{"norm_place": "pre", "warmup_steps": 50, "batch_tokens": 65536}
Below are experts of layer 4 (counted from 0) of a mixture-of-experts language model. Rows are named router (the router's row for the expert), down (a neuron's output weights, with its number) and show model dimensions 240-319. Each number is 500 + 25 x the weight over its row's rms, rounded and kept within 0 to 999. Numbers have three digits each.
After each expert's rows: a language model's description of what the expert responds to. This comes from a sample of Wikipedia text that the model never trained on.

# expert 13
router:502464512528517526484524499531475532530480478546497496491525481524476518488476484527483520530521461467499506520539516505518475459489489494484520552467514520489543523534465536481518471477502476555542475455482449485484510524525530486512539503
down0:516464528496496480482517537476512504531510481475515508478456488524515505492458512531470506486508503486505471539540485484552431515488508504516428490497457533491510495529524503527506509484456495465500481518547556548557504507488467519533507460
down1:500509500543492488510534452458501516468468489477521524511520538490520498484538515512472485540513514492507509467525512516456506482512528506486508490500500488499481499493476501507492480564534494519520477468472463488503493457489498477444492535
down2:493522538501552529491523482548477499519495476465511439540501463522466509524509501519536466523520490507493501537426499470482523438493505525528505511500510502518457472483522499511503518476519474484457533510478490512532526530502507489473443525
down3:523478516522541519502486497494515521511518531542457496442494499530514518517490486502539483530487449495473479497469504498504464503521441493468498518472478481496509563499487459497525482522492484509522512503497502514489514487481520525540461478
down4:555499518490503516493503543518493478505507540522493540523508508488467507470494497519471500498513531558508504509499499509507488558500535502486490482505481516511496503500491510483510558491526510471521499486471519481462497504444504519495493565
down5:467493490508494468448470461492506455516474478481438509456513479499512512494533465497514511475480537530495484498478528529545476524513504463454467514477498518502502516508515460489477483485508504519496560511489513490495484497504487514505488516
down6:545503481497505540519505526526504535474487478516483469482565481499505488480491515473456526504485536515519524523462526504488466494495510542489481487474552539551535477491425513545516517518551497568502501500513494472551512480484502520493506525
down7:489463472530514525496482494504486519488535518533532465543469498514518460494475504559536491533507489482492495518520505522520546493489459483525508478452480510529456508492518524514520473489511535517459471541555491451549486441511479526504481492
down8:494496494499528494463519500478466479529476550543489514508486531501506540483505512492475513504491507571505503519502482503506502500490486492500523444510502504503497468551451539489487490512492528505505522498494522531486521513479490516506455502
down9:510502510460506515533497495528501474485528485453506488482517470487510492499506463470545524525466563519470507500483509514495493474523514493488558494511545522485563510470558513537494482502481479470479523505509499488528488504486476494512486472
down10:464468484446536460517486484483501481477511468547475521487462498490508520483513502484518537492514557468540472476506496491491487466485498499514495482471520500498481515498498514540527462494513495496496498513452471499481522505494514497521505432
down11:521468509492519493498508514494525506532446464546489497456511475511529505473532522490567525534508517484513452490508515450531524489473483472521516513477522507543519529513531502459520468539452508466516506479518477507529506540493471533480523507
down12:469513498511497492525529503507562488534518560490484484546477514491489490534480548522529503551475509544495524490523515482517497502491488453478504480505519516511511495481531479509553509505489484467515504508500491488494546462523512499558497548
down13:516504452524487485514480563470485499559556484496496507517545519525478556491542524430481494483474510527476536526496515501528481491542467472493516539501508494500532512426484515455485504510507464512522499474500490533501514511477499489529564492
down14:508477528519472521502496515490503459492468488541500533540568528558485494502490493516520513515547483553497538514521493519482518517510529475486562500467511516539452533442491552471513507520519515568505534439494470492501454473485523504507525468
down15:537503529505503469488520489548533524536518519492522452507511514466521488497494505507517480503526457527496548505491496475518464485512490544488494449496523527540494509525484494508480526467522502469485489472502492501481537464537487551483493535
down16:500464546492527518506492495509532504527484450535510512474512475519519469481493470476527485452468491502534555492509494500485490495500466479495534496503534495512517511500476509480529488541488470494516482530504486518493528482522500508519466474
down17:530509534514477495492549539488518510448480546477514514486501520491519519494510483491513485480500492521460512485529491437524494524457554501493509495468495480478490545515527495512516498519539555468461487493533522505460476506516510526482501527
down18:533478551513512534488494499500457498473531489541510497492449536467561512510487544489534536504491462500478537510507524460513490522495545518508543521514525523500516465512490480501486523535522502481501495422495517514533525495491494539527492533
down19:518480524554488471493473550500514506474530494506489481487477483541477524488465538486516503461534466494531464505479496522494489473536484486513517522501518491520497507482488513483473492498486515481510461462479509476479460504502517497495470521
down20:475514517491483526479445515469487458482488512530530544511472472490480459499507499475487548524441502469541520497516493481493515494460496509548510486518570527473519528521538495501538471482500537536509509530515528501529520516457474526545502505
down21:501483494486453490482488495529513469504511484514500494462524474485501490477506485514507543490521448544480494472484488495486472475511515514527510547483500512495472494466504526479479514471513491542482478496481454507481513519557488507476540450
Consonant-plus-i syllables inside foreign names (vi, ci, gi, po), Chinese characters in name glosses, and words like government, music, region.

# expert 15
router:540459541514530524446508541512496532520499470551503454498530493530468543500474492531499519517544460471509508523511513498515487469519495510523534537491508521478535524537483523520532496480501473535519478483478452477499491537510505429519521502
down0:470566531459466524490517490501516471468500490512503488469516488462512479495492524505474507524548451495498455553476476487538513484516467504513475514480504485512473501505519510483490511521506524487438452455452501485525505497480513518490541544
down1:468500527493511489502468526474519476520510464508488466494475465486420478474515478408502498521513512525519482459525496476569456483508508510511498485511497526521479503521493474460428516490509510494493496499489508497508521482482494490523500548
down2:501527500507470516476466447460495499499460499541457528469482500502525491511507481508500448476507459545544531463526479508528516489482499498470465515501539546513485477500510491550504528482447498507482533476486483478481501553531519483494551496
down3:480470484531507501511514474518473522506469451513546513470559518523425541471542518529478492497516545480476500493498493490513522499488499475456520516551540501498496475506486507505480469507539483498458479500529425481505519484496526479550488470
down4:475509523491503470539474479509482517514507509503472522482528552542535503542478533484502475500555545507496510530517432480473512532473520536473481507458503510495530489497506509462532488517495502506497520479511493531486493495497497470464509507
down5:500516516495488504489493508490509525561458473477520514492498479537521517455519506516533481497495524478503505497498459434512521543483530520507482492519500515513443498512526499474525461491508490425484496519475526506480518508500510498497487492
down6:508497490507510490502489496477504508477530493488512502470524493445496536507499501527487484534528516486515484519531504525546513543488469519481529497510502495523486497512521494479517476562486485432494530502487538511452508493522511491523493504
down7:511479523474521505515513496479484510470548459468461481455500505478507534490483523525523517499468507535479476433481448536529528491496521518471501542470498540495488500530474474502530537500541504522490521483494477497508475519492473496507485525
down8:503470500459513516464484504524489511501533505445497467499505478516534447537520497519503526456489534512502505505446492500514513470473525505505506513505452529510458503516512459500495468487533473502496515510521539504495527458515488485512547545
down9:569484477488513501494507533504454462496485508464515498486520502487473537461498463500501489488468538508541483496539475524500541525468504494489465479505485509522519492516531487532524548471503502498506498532500457456519486507490490545551473483
down10:447483514458506480505534547515494493484491522505489549517507522469500487512551505504489528483475549539477512451493455472483542514458513528451507462531440474492462507506462532536491523500497500470508478472532501508514511495474502545483529504
down11:511481516474514520472525502519529511490492504494541442522502535505491544488509492505458472451510476528511466528496537508474498512506493457492495511485508498483508537499477506506532487504524472475522513491508507479471531516510545496488505535
down12:478464484526520528509469548503496482489458483480510502539485506513518465504507519526544514536493549483508525534498517514480520493457482475522496514525478448502560497495471486510539452497440502499498477524486525511485463503507487470500541502
down13:535491555537529527455505445487502509543528533526532478494531540502512542515490518512528445532496520530521467517520497479517494515510483529484513496497499465483513497493535514476496512516457465510513520523479508481496471489515514527522480560
down14:556528483500508472484491502461511516465492487497479508483496527522522478531495514485481523513497535469490493487502502498516515523541513510508478488498537497497501512503486482481529491491484529495519524512507536501500481512508536471493505500
down15:501486519499495515520512523506467527525510512480495449528509474517470508543510500507551492528507526577469462470504480498544485520510472514481471508490535504479517492522511525485503491497478538528545538499503496517505513568465491523505523521
down16:479498516495523464500472512462472517508487498500506493532523480502467546534514506476541505483528493507502504492507504534475458466478459487506498501512497499527484493524505510559466499486475547502479462518498516519509480499499511514479535503
down17:506432499512488493492463461507494522510495499491505531519526525509495499510535538514534506482515525574558452523462490440484514493509486487502500469514500514488465479488489509515495488532462480473485485460539509522556505477470466525508514533
down18:498535490525484508465505548478472472463459418476511517523506488482506511494509554484519513512453481478525524522497494456542517498492530473523497509485507512498503504485489460525504512494513509502508489499560500500441512478497468529476477497
down19:519485484515474496510528478520503535548457501501543510468498468503485506465522507495523469474563550506543504512540522530561486504522530489519512538477458491474490468495507488526472478501462515446465497513493506510496504511494482518473473488
down20:544483510514514492480507467511472480516506482479501501530453482502484517487483475510523517468540454540544485489482501506484481487531494498519535464497532523532467513487546509489539502495529544502517508498516521508520522441502497488448511506
down21:469523497480482536532555525524463510526483492498526529461495483478531516488526510504519507510472555508511464479479533480456502493499480452475490470475513515517454538493493518453498532491503483505484509501552478506518507477509484541511522501
Mixed pieces, most clearly office after ticket, box, Graham's; also Award, House, Force, part, been, and name or table fragments.

# expert 43
router:536469539527515521469525525527476531537465480530485481486528479533494513465492474521476515513528470470497495536539518508516487462491476484511528537475517498494520535524464490484522477468497476525512471474479451478491511533512532450500528485
down0:482516524501512528476508550522489471523484523524485511511522494473466531492522504464566530497552482521493508468514494524507522488474484501568524492491525489494472481518458508485528495478493451546517484503479501539448501505486490479530514480
down1:486504500490512541541514514497466492482462479535500513493442494519505498524461488547485502513520494506454505471514494479506526526485508528495516476490525493539518501483506447495487517482462491513498515518487515485470467495508483527472491480
down2:511508469510510492510491493513498546501523505515495566499494517492492497545483498492503499565482553478475455546500483476488509537537516491471549515494485520541462464510490480539518494478480533510526490447470493477478543503472494485482511466
down3:483503502495482506533507476534500452508519528532517486511516525430516515521493502501522519510518520527461487487540484480503505515503458498451454539529517492496497489496495505489485521514510487527520518484498489551516455496509489492473517542
down4:437511492504497480482507506534519497428538496524469530468531521476504520484475473511469480515496454459522505526474535505484562497517478453500508494451493520537488501480505528483502535518505502492508482533488479477521524471498504493494506522
down5:526492501516520499463501492515525522532485490513534521487479455549526502516500504456539468515442473471487533501540545506474526468475509501526490502492487506525518503511507496505493512519469520526453535508511475456510492528491518504491482519
down6:490540552525449519469518500522478512549505505470484493522504541527487497462530467541540556515472531488500518504498498507512467522520514470490487489512497514438484475472520503500486481528480477471495523515522479532506497512461502508477443491
down7:545503490451480515540494482463479531560546494526498519499513507509468478492519465500468546509518519442493483507513522508485497518478498517491484490476488471486498533521508513508466500542493535467449467472498509513465487482497489515438504482
down8:545530523503496524500472513476479512511507515520536519506493498518509466505515466503508478522497458524478469504446443493521479472488475518445497476513507521505468488492507535514548454490514502506536470513522507509481484488506506508514529506
down9:533494519520462525514469479482500498502523522520499476512545519489493500525509516504525530426501473495539487521528464529507490546499425491553462511465479497466527456497485497500489466505468520538521500499503481558483501483453475460493515532
down10:507516478499478499526584519474469520465501486521523460497573441511473500489506517536493572476514503520478505512516497518506479524499461549482509534518486506503507500493506514488531500514468488477505514510462512485484489538536500473521467508
down11:505482505492504542529518447514473500539442519505482486494555475498497508483500551485499500483502527464505509521448485492528506460483541509478522495477486502528523517529525489515498483496532504467498537501500492465512476470526467497482498493
down12:513514503532521497489469529574509512503498495494484578504528489530531483519507485422521467498466502469510509496545485503452547522535471478509506505488511481510508508550548478465504509558489452544485479478485514519534502540526492449512503468
down13:494547477505513505526489531490504466493520513514482512489466573521493513502487512532479536495487538537514470549500493491491488507528492577541503513509515509505506490488510476501557503524490507459461514518525504534512484490504454485449508514
down14:516508530536498527495492504498545482488454458481475463487538517502487471512489492442483511483479491465515475470460485491461510493455486504483504498479524519471482522503522494484502536485468520488477517495486497499508468544489486513466482479
down15:475499506460452531522453447524485484541545516501527500501560518537530532536492511513520473490496518490525516507506501475506498539510521507523507519511505482501495517499505484463521497489538566482473491493505463503465533504495526544499494501
down16:512532525512500534533472494436485532493454492519526500500484489435503512499480479484486506475511484517453478511515478506471448486493510439516489494511516485523503511554496498486510497474536511466484487473459491479489510508483522508510511495
down17:510454472499499467530502550487471504490444483553479532492524499497502510509491554554492484534522489501502486503509479458494483497500456539555501513475523474495527495534514501498521500498519486486491534444476479446497465488495505477504526491
down18:527507522464511519515473482552487535516502467524536461468515507477468507511493512507500516489532481558538519505528469507521507536499522520510443499525489463477487502538494453531468489455479461477484517494513494502566503448492484501510489462
down19:535519540495519454506512502447487507498521468463526487516507509527503490492491525541505506482506458497502498525521501484524503489477517499477543502541501499487451453458485576464522487478528508514490481512490493523456523469522555545513505484
down20:431511525501501546518496484516527512483538498499522475517470532507486522484510497509475484556505457500486482486477540506442491504521514541483531485513448539449525494510497512452503496527484494501532496485508441494489486492496523494512465500
down21:553486477520489477504480517485520491456530500518485507529488491495464563563525504481472521512511531556478500487503489522498476486507494519540508502472473569494500513494500499489493534521509503506533496529499482480490479465474466517518440502
Pieces in election and political text such as ball-ots and part-icipate, plus digit pieces like 2, 5, 2025 and -ing.

# expert 29
router:529478511538518525531503501534483531497540466521511511483541530538480508529516550487495523538533480466485468533463521507468485521444490452522484454499517506499510515509523552497518457489465499503531466482542518518486517504511516443527504505
down0:519491510536507484485531461494537518539529489518523509481521518490512487458561503459497551519499526510456484461475501570506515516442488471462514489490449499464507535515464509517525505521487494458495489517511550494477490476491489492476497550
down1:496504516486538515510446489451463489492496554506470529526543523499496550510482496476546496488461511502471500506473524488505504479506510513479469490519501529534512504501509484443502519464533531469492533476487498520506532503517478509482510496
down2:475489489532523475485469509525488536532482480486475516526446496505520487486458524500510507520550486454520489523491484461530507501496505542508488543496471470551496518505492491482465488513473536486503504516488510506515464483477540474543518485
down3:496483521510519494472483526487496499498508514497502477524509513457531481487451515476468516502488515503546465502475523476492504461541461498488479512474453453531526551522479483503508497497453514459472483506523504483522542514550488528513463452
down4:505497508470512461484503499529505502526514499479510478483530495552482512498501499546537482509514505502499510506496463488525505512501490523478497477519517490526547533470456516474496508511529574505494437512511494502483527504521453509548492523
down5:553508539500493481472474520505483469417496487459511441492468499456505500503500509488451524501512480499466469511470475486460456482503463540502494533515458481501508455476508522517536499543512510489499575550490508505516484531502484506532519491
down6:505554506531475477479490497511533506522482517523504509493486494534481479498497503512512523498487516480534503478486525520494490504514505526516528486484512537502554494484495470495522517517495492512495474487535525502479460492494462410490570513
down7:508465506473494504521459548488534474550520517467526518522540498451518505497475517489473479496532575482515527552521477519529541519531493479534513535508511498499466481479481543518463506477473521494516504482489537496483564447465478446521475518
down8:557506471507481474480489479442495532461521503498477482493494508531499527556526503492512488502494512510503522459508519562469488521531500502476503528571447495523473484499480502490476480500524509510520508488476491502463509506521512530474476529
down9:514516508502515536479502499524490499485520506484493511483577504488518507556519502499493492519489464506478460527495479509498514520516473493478492462473496529494512521509511510501494497476485484515531483512516516476483492462480523494514477475
down10:520497505515509502494462468510499502479507457479472481503508536521474492516512499489496520484511485459514510469502484496498469479500476475523525486488480498460504458436528532512567517488488512475457535496509481532513510518486486505561480478
down11:507499501486499474503488479445464526509494506520498521455496511472486519528547466529516487462523498493507497541522518490493541530536535498488515534529494486518525551522539498543517502516463499469510477525525489474512508495499520503493494509
down12:520494456485511473532545477487482495518493510471533486536509523426469486477509540489478480455499506545523534478516514513536511480530476519554482530451514518527564489505537532464466520523484482492515554524515507503500538484472499556543517448
down13:539491513506509470499518479547518517531513474554549481504485539479485444500490500496477510514511491484507454497496487546508522473458483545503474468441505518473520493480507476544481513501499534478492500494511547552528530474484525486471446495
down14:528466499518495464498480480459510507519582502540529452498536495511515524525453450470535459542528477513462495475469501476504536515510526521465550477483504504484494494536524503476495431499486483480475471539501536516531491499505503467515497535
down15:537460535496482455495512481435529511513512503475492503494520490511515483506464501508553527487484491489505504508447513469534472527484529515503461485474498474489486499497505542514501507481484462510497471485493501501474507503430500488474480518
down16:521478502515493573555491470474511471486491520527495512466534469507468488517535417482490528499524525445526520468493504519518470532515497528475521487485515511507524518468482508454486453496547511518494464519509484501512506549451521468434463501
down17:509474526497515489503479546491457489515491470501506534474480548523540479495488506533417515502518488493479492526465555470479479479466464465486505490560493470470506504521499516512512485507510493498483541483507495502489489511511502485560540523
down18:525527512471504495512507470506518512518516471526505490501486444440482518533508475533462499544488466485473485490477494480494512531524535504507495527514519519490491531501536488501524479500512483508485512485482497510481530473519542484464465536
down19:466511502464467470557483542523490541511502486479458522510530512462517448495518516537487551496491525521518463489503514508528513539496535499544488448480502520519484466526526511530492504541487530530467517548507502501474530484470471525530546512
down20:471469539495470469505481486509477522533522509525535474471460550521525505510514490567484509497524473478484456497487489506487548477471513500473527469527478484496505518495526497551518475515551521423470484505477468471490493546513494510437578513
down21:523474495520487469527534518484513499513509492447509510473527465491547519491485503484524449545487455521466461508519484499501491490503487485512483514507517522511482463518482492505499495438420470527539504530464487538440495498501515493526504482
Sentence-initial or clause-initial pronouns he, she, it and his, her, him, especially He/She starting biography sentences.

# expert 44
router:496480493541508491546491546534479504512473481521487492503501506490488543463491503533469497540534466484540488511516480488504506490500540509487538528467475490459518492481501520515552545491511500531506503519532485478506494500522539474495523510
down0:458526517527507525501556507482503488489448440524512511528462494453468497486495488523561466488465441524532473517523502469493481529477545488515511516510533491535495470491517463526487450496514475481532483494515484497459508497548498503497532489
down1:546526435542456498465508511484516493529527545474492481510464528537492526491499520486447480491476473482530507491494481482478494453500550525504503506502516542478497476505490520480469482509476493507480447457520477508508479475546487517526458471
down2:526483503518492524479474472531485480462484509531458499504471501517523510464496522503523439459489509531527470487443505511478464500498485526477532446487479564506513489445489549496525548530468477500505485516549466505485461497460531497529524493
down3:493416500508531528518480516504457482472534523521491503503476535497512540477504472492502532472473520489473508448487500507536450492521525495529541525487531512472499497490460474518511505544479490470528493534513525492483534520518485476500506479
down4:504485500529498507528535495485469515461482483508530497483504472491502470533500497458525524486492446474491497547520506475505499490503566491510528514530531518507506485492457502533547537461485505535519540493461490532549473479469515517517508504
down5:489478543462492525553523507528511492502523515497525496460542474498497474513491491439534465506543513540510504506527550520471500491504442499486500529506534509455508466492445520482514505478462457463472482505517448483517501472474483496488499474
down6:514517475551537488512479492513520532484496433514498470499470514500534473491523472559517485518511485501479496464538523482522525470508500467512499564507482462558529492491480495476519502504536527524482514461503485526483507508526516471474508496
down7:499527518523492507469478473450467547492525522503463496529465489476485528529508522513534535485531497459513469483510479500483512487505496523480502464494537457514545496433494488484498422514528504492548492523532467507499481488533471488492520514
down8:488496451475549510510500487531511500489504516486500506445476480523523500509502473516527491487502496495501497462502500548542499507453515525481522520475449494455455434507503487479506490502535491466501486476485468487513496513525500471462538497
down9:509492551483502510457533447516501563500529508522495507473512515541542512518509495476493493534480497493532522480530486470479443474470506574543490496482463458472479519532494504517479507475465481526500514490498496529497492559478478506511532479
down10:489449482519526461511476529530524520529511515458511523500450519510501513485455494493470499501524536492491516498488514542485466522497483571532505482453501517550525510528479502542501492499523481487513511551537502519491466519444478527502506513
down11:511511481506467503499508479532489518498478463520463510505524507510468468468499488459539515476514514543519475484518507546497528528543479481512513547450484487495464491485485456489500488479486499463469527512498480493454501529481460541512477494
down12:475483497494492467482490464488509491494499490480496520515553453527526467488551512486520496482483520517450529446470472487523521490480507549536494512521470489546507510463485509485500494551540508525538549496469510507484513505504567478464529481
down13:498517505458485481526547483427499556484473467505477527499464453487476445499503495458506481508504473538545509497523508488547489501512463516528488507528483503529474519511511492504452498478483542491518503500496495506500456476558472517486558508
down14:493482485511480528521513515513505514513511501496490485544501446519475486477496501453516468536479525478482551467501532495510431493490488550471502473510503501518522522556484479505480477510473470501442470438486491495487528510566511522488489489
down15:538493496501497541482499465474528503505458507516557537473513513498477497459532501475540493493511449460528508494517489454496508496489474497466547455484479516481545480461473524485474550466492511510560507515554477518470525490476518448502518511
down16:476463500525508511477508485489485487515482519475510501515443514524528542499487459488513505530493476513467535539512493499491464495468508469495512524504535509525468486499554526492514520520587449466531466478470517506539540491544498482460497552
down17:511494496517503494450560472514459460489485478512504528507547460512506502521508512500546491532460490461467503523508453498520486529434480544511499510475502473508517466526475446473541503455514487508493484478529427478462475459478483517481529544
down18:547525526522471461530509494520486583502499589490523493515527496510476521533538490495538510503458511506498525536515525528505515568526493555491483479517494560516537497518471493431471451517522525523517503462566494486511530545475504466519509514
down19:526482516544474513497493524469493492527537442533499479525497489477497496515530508464546467490517466511496456499501501493491475498467513461501492508524526515504522470472512503509517475485506544554470476520482497551507490520493514494511472450
down20:470504509477488467508498518530527498468492480512434475510492499507480517508488470459498491462520477535498487480516495452490506493492485488495479501437503513504554502489522505545513504505547537469518484520537509489539474491565513513481432469
down21:490526494497501465526432510484457464464476511533463529512525533468464502481542517525520458478447523450475509510496441482473457502512507480473522529476487496527509517499490507498461492460469498498487521502473502505524522465542521508520493488
Word pieces ending in er, ter, ers, ber inside words and names like viewership, Didier, Jerry, plus month names like August, September.

# expert 19
router:494489536488494502478527525534526490479493490495485557493520506519500491488567524519490524490500508524546476529529492449514533518494540495497449481542531466481531526501485499526504483468494478473527529467486505483505514526479462470501480523
down0:504478506481504509479514485523502464486514541535511453466505519513500517527452518504538499480467515500492496496529470488508475510494532488523494450443517479510514498485457482496505521456484494511488497501489536470495517541490476512523525475
down1:551493498509520510534509498477501479539528510505546484510552490542462499456521533481536546507535504487527522488540524426526551510539479484452539484502509527539479496539490475497499513493531506496543484483505506462492520520491470479529478484
down2:510461506513494499491539530523508554503522529478482501482507497531515480487489534538495446443501522518480539512468488516463519514473483473513496473525531526544494508508533509512501492464466501478519490505506536502530490515490510466507505503
down3:530516466511497503507474564539542496508529484509524565463525542482505512505538509498507505468517518490505501494545537434488514487493515537511508475560515510495487557540500543514491520472489529549490562527478511479497472495472500502503485492
down4:530502525544499524505468474505486446484493503535505469466527506561471532479522519491444475511500478498480444445480524524467469510506524510508456519532508497488519509448484522523485468482502482480503519463447490493526517486506547478501486533
down5:509451520472463501490484467518490515538482516558507500478429504505482494513519485483497523519533475513517502509521460555505519490513480515468499478497506502520516492497498468515446489532485527501519489498469522489554509479458507447486496505
down6:470516519514463506471489501492500482552512507535532517486516527460489479458512475506507532542468520494461503496508499507503510493488459480525504533503462514494467466501535514486500511514507469531480485509472506497506466474502501492472477497
down7:550507500515500523522431441510489524493468498506524506448462496533524499489497468456512539545478508515443511497487515460500483506475526456518492500494513472538476501517511500470500515507512460505461479489508503514468489488530480461505469494
down8:488485525471487502496529473530440473480523513498477472482473532512512507451498474515499506466480530493490500520483520522459464496482531479529490419516476499498563515482488498500500529479490526507482502486488505475471534524500504526474468466
down9:518476493476502475468501516514487497521516449505540537494534508471549448475510507493478471488447480522507507509490548477539510527501495476511480476554466517457482506524506509475495493477470501496517495510477485497511447470532533491550482491
down10:528521505482480539499465478537511480512511534544500486476564458540510510517541503523481480509480496475480526521474499525514462530519515496495517507500507500506475498510560515496513501501521499475490483492517536525500529500517517509471448514
down11:491470518489506516512490514479469485520501510489561467464497502500528504487466498524527556500502495497509501486493483494473508477542494485455479504508481547474457515492532511512481507533512458502449463473557498454496539457505474519502459493
down12:474504505486469505526487479476478483529531480521507530502457537520516535475493477507470492500515435487509481501516472518506492527487514492512520516498500495514462507551543491447506487485469522514466501547536531454499495504487506520461523463
down13:469487506459468481493496504503478507469507485524444516503515521515512489520495503467524502446557509491439475480443538511498478513459525500478531541484520508566480474486501512500512476492505509500530561494487505502498507468434471515522515536
down14:491508504512499498482485516507473489502517471515497476482520525521510538517484486536467481454531462456496525492507517495474504477522471455497509467539498496506495481503500491492469498515529541472486488525512530516533505550520489501478490504
down15:461497455517482506541552479510462493523514485502490540497495485486521480454511497492502524520444540514515514490518509469496506503453468483528487491510508480509507506484531476533511547487523468489504498487533552470513502497472515479528487493
down16:490514516545474516472473491461532501515482475489508520465478497522507510522530566488480496496489555533572442511526529473467528488487542509499528518499494513498506491487542497484508538528518460491519518511495486531469515480506504534480527568
down17:517483532499518508519534494484552464462479489528547477509482497505508479453475537509482498510532569511513554488503515521515486542471503492511517443492465534467482464465520519532506509504532488459501485477518497507470522490462507490502501527
down18:501496539505520523460443476525447478463494484544515502522521506508485495506478468455505480489477496520500510483516541532511537526515465493550514498465517490483470552511472503520506482516493500539508495503475525534494546551497477523545497479
down19:517494528496485517534547506468506552537455474521476477499504459475469471482526456477458510504474461500511485492480521477559518492503492464510463503525496479481488494503467503488510488475476474455515492472474535508534486500494513499487505522
down20:521482458462494525527499505518489470538515533516514514488545512500533445474510545475499532525482505514509488504507517533512464495477480479528543451564497474481524537494505475540518503517472515516530508486530459515523502498504515495480490484
down21:512533497513502486502510473464511523496480529502506508472520512479499486497474487512499518512519465489498463538468459499529458507483501509520508513495537478511458469482509497529490489530483495510493466507475505483511519474529540546533479485
Articles and possessive determiners after prepositions or verbs, such as a, an, his, their, no; also a capital A opening quoted titles.

# expert 62
router:512460509522525491474468509477470527485552505524467499542480502519475503461484502522463520526526515511470486470468534505527488515509473517539521506493508461479512503464499498466538503507482500468495503508499539519487532487503538529522527520
down0:537535499514544526494489496513484490516501490524516526504471537469518527472475513505529516518501464434573487517508470496493497472490502462470503459544499471457496443483526530479538515539510493506518508451505521514493475478502486525522534523
down1:509527476535550484508482468509485492497502502475516537492442491484476526527495543484537493528503533547542485494522477506478496465458501516483489528495500524523505504479480510507479508484473506493490517493495461476489441500468449475538470507
down2:459523468480474525500487458484516504520524504519474469547464509460521523475544488497491503526485452479497471533489516519534503498455503506495520546474534498471513489517443497516537498521528517478532518507516511510481469542521536487471532547
down3:498491520503467506477539489448455448473467470460507479503515502450499513487501496481508504500492505473496553458485500503505448466465515502503505507520472532443480542532474491501497526471498435512486541514446501488520486491499508547534496495
down4:529455541505541551515522509480461467542482516496537448566485518529505523490497533497530493504489504499513542509484497476480505494495489493466525500482480504484505498496493506489492487553463457487504512496505494518519512483522503512457512533
down5:469492492466533485509493498495478547523481451535453498527492516509446523519514499523490489491570524468463510478484450510555520577480471555461507497537510539502555517514543502499476531530492496461514524508476478511503513507487501486469512457
down6:490474469499498469513497518495488524422505468457511490542532502536500511567493516477501493514487479481541504500540523483519494525472484515518464508458523494494497504514479484488499485549494550506493453483491506509518497495502533494498547525
down7:482476484457510521502512468519465480520478517507500494525493525534524502511467462528531532471493534465511495456474505502495521449542490440482492476459464538546493525517495473497521456512527489503515494497472502477491489518491428490512529523
down8:529468520457519510509505532495518526516511520471479500470497492498495469493520475506451487496437502540501443481480493514488480514518477507464530505490470503499513516484505488494475514489529481506507528525483512485522490487557531505504545423
down9:455539494480438470508493493505536488455498523488527493491525473521481479513541489500509499443488534507563532473541498487485501497455543511511471511486468520503532523486520475503453484474520511536517510493502465487486495491499488512496514507
down10:501485476505505495478493505511500489495501531488473499506515510467475482532500518474525488499459488521527484523459496546495501537521515505465507503485520537505505469500493484480458563493447485461492519496515492486495439543508455478501518489
down11:440507502524469485456510494497492466495483522478443482543490496499536486472510565525484453504508509501467518489505471487467519503483475483480478509500519519522488501481512480471504511489494497506501527491517460448479492472560499506516473486
down12:482477510477515536470486482499540508504482541531527508498453555501528472493516485517526515480478544493497496531504501500477477470544487491490535509482497523531528488511513510472508508503515524462520493510511480473527491524526490524484481520
down13:509484522475493465473533554523538530444494532521463502521489512541526505475479481490450479499478454497462558487473503523493524489483498483454495530495495470485486512478537462492526453486469472469482461505535466540482496481540520499558486480
down14:507542541546514473507481515514522481495501509508486539502492476410491522503492450466480479516498466469471442491508488522486489523480519507480484519458490513528458471504516536516456466506448495512497499516499493480531544451488477495516528489
down15:508559507523468530506521469519482533533475548504530530506477500504480475551495501530506495497505496538499472489439482439472474495509489516463485494549477538523491517490516508483452510530496484480456501498488499511517486532529510481406511495
down16:486518494526518467483510507490487499488528537461499491531470461522475497497521567494583506473474526496487508498479501522505533523494462492464458482483485518499543456438522477520460537512521555498498517521528495506520473536476513516532478520
down17:464532516549487506505476481518509520497462561480487515524482512524513468540500501456489497513515531456513535507539511527473523511471485455488491475470491495539482498536477508481482545518501477485496458526519484514479506508509478502452510552
down18:534509533497525515456490554537493476497470485514484509465513510521500516491496547480475524524525499507514480517511484501512532547534460519490515490540499488479489478521483477497514499472510501484522521508485563485500502518499512476532447551
down19:488523503502483486463472492506485524550520560491516481468514501548431512502461532500505490504507492483477508518511487504552467514463503473495488493497495513484458506502504525485478520444534499500531507548506469509485487493529431506492515482
down20:479516455499494510509502510539452493542494495522546491527477481465555525537524520499479524483492470561501506459489497494490494545484513484505495504521492488468522482462516561531529493493500514485482509477551470516469544523494484477485447477
down21:467490496526469511495503506492494520486523494525451502495528482489522545487496525517499484510476450493487497515510473473555475519494536522494523531520494528506446517515543472493523529511538525538500515508489498527491531532487492504520481515
First names and place or institution words in biographies and lists, such as John, Charles, New, United States, California, War, University.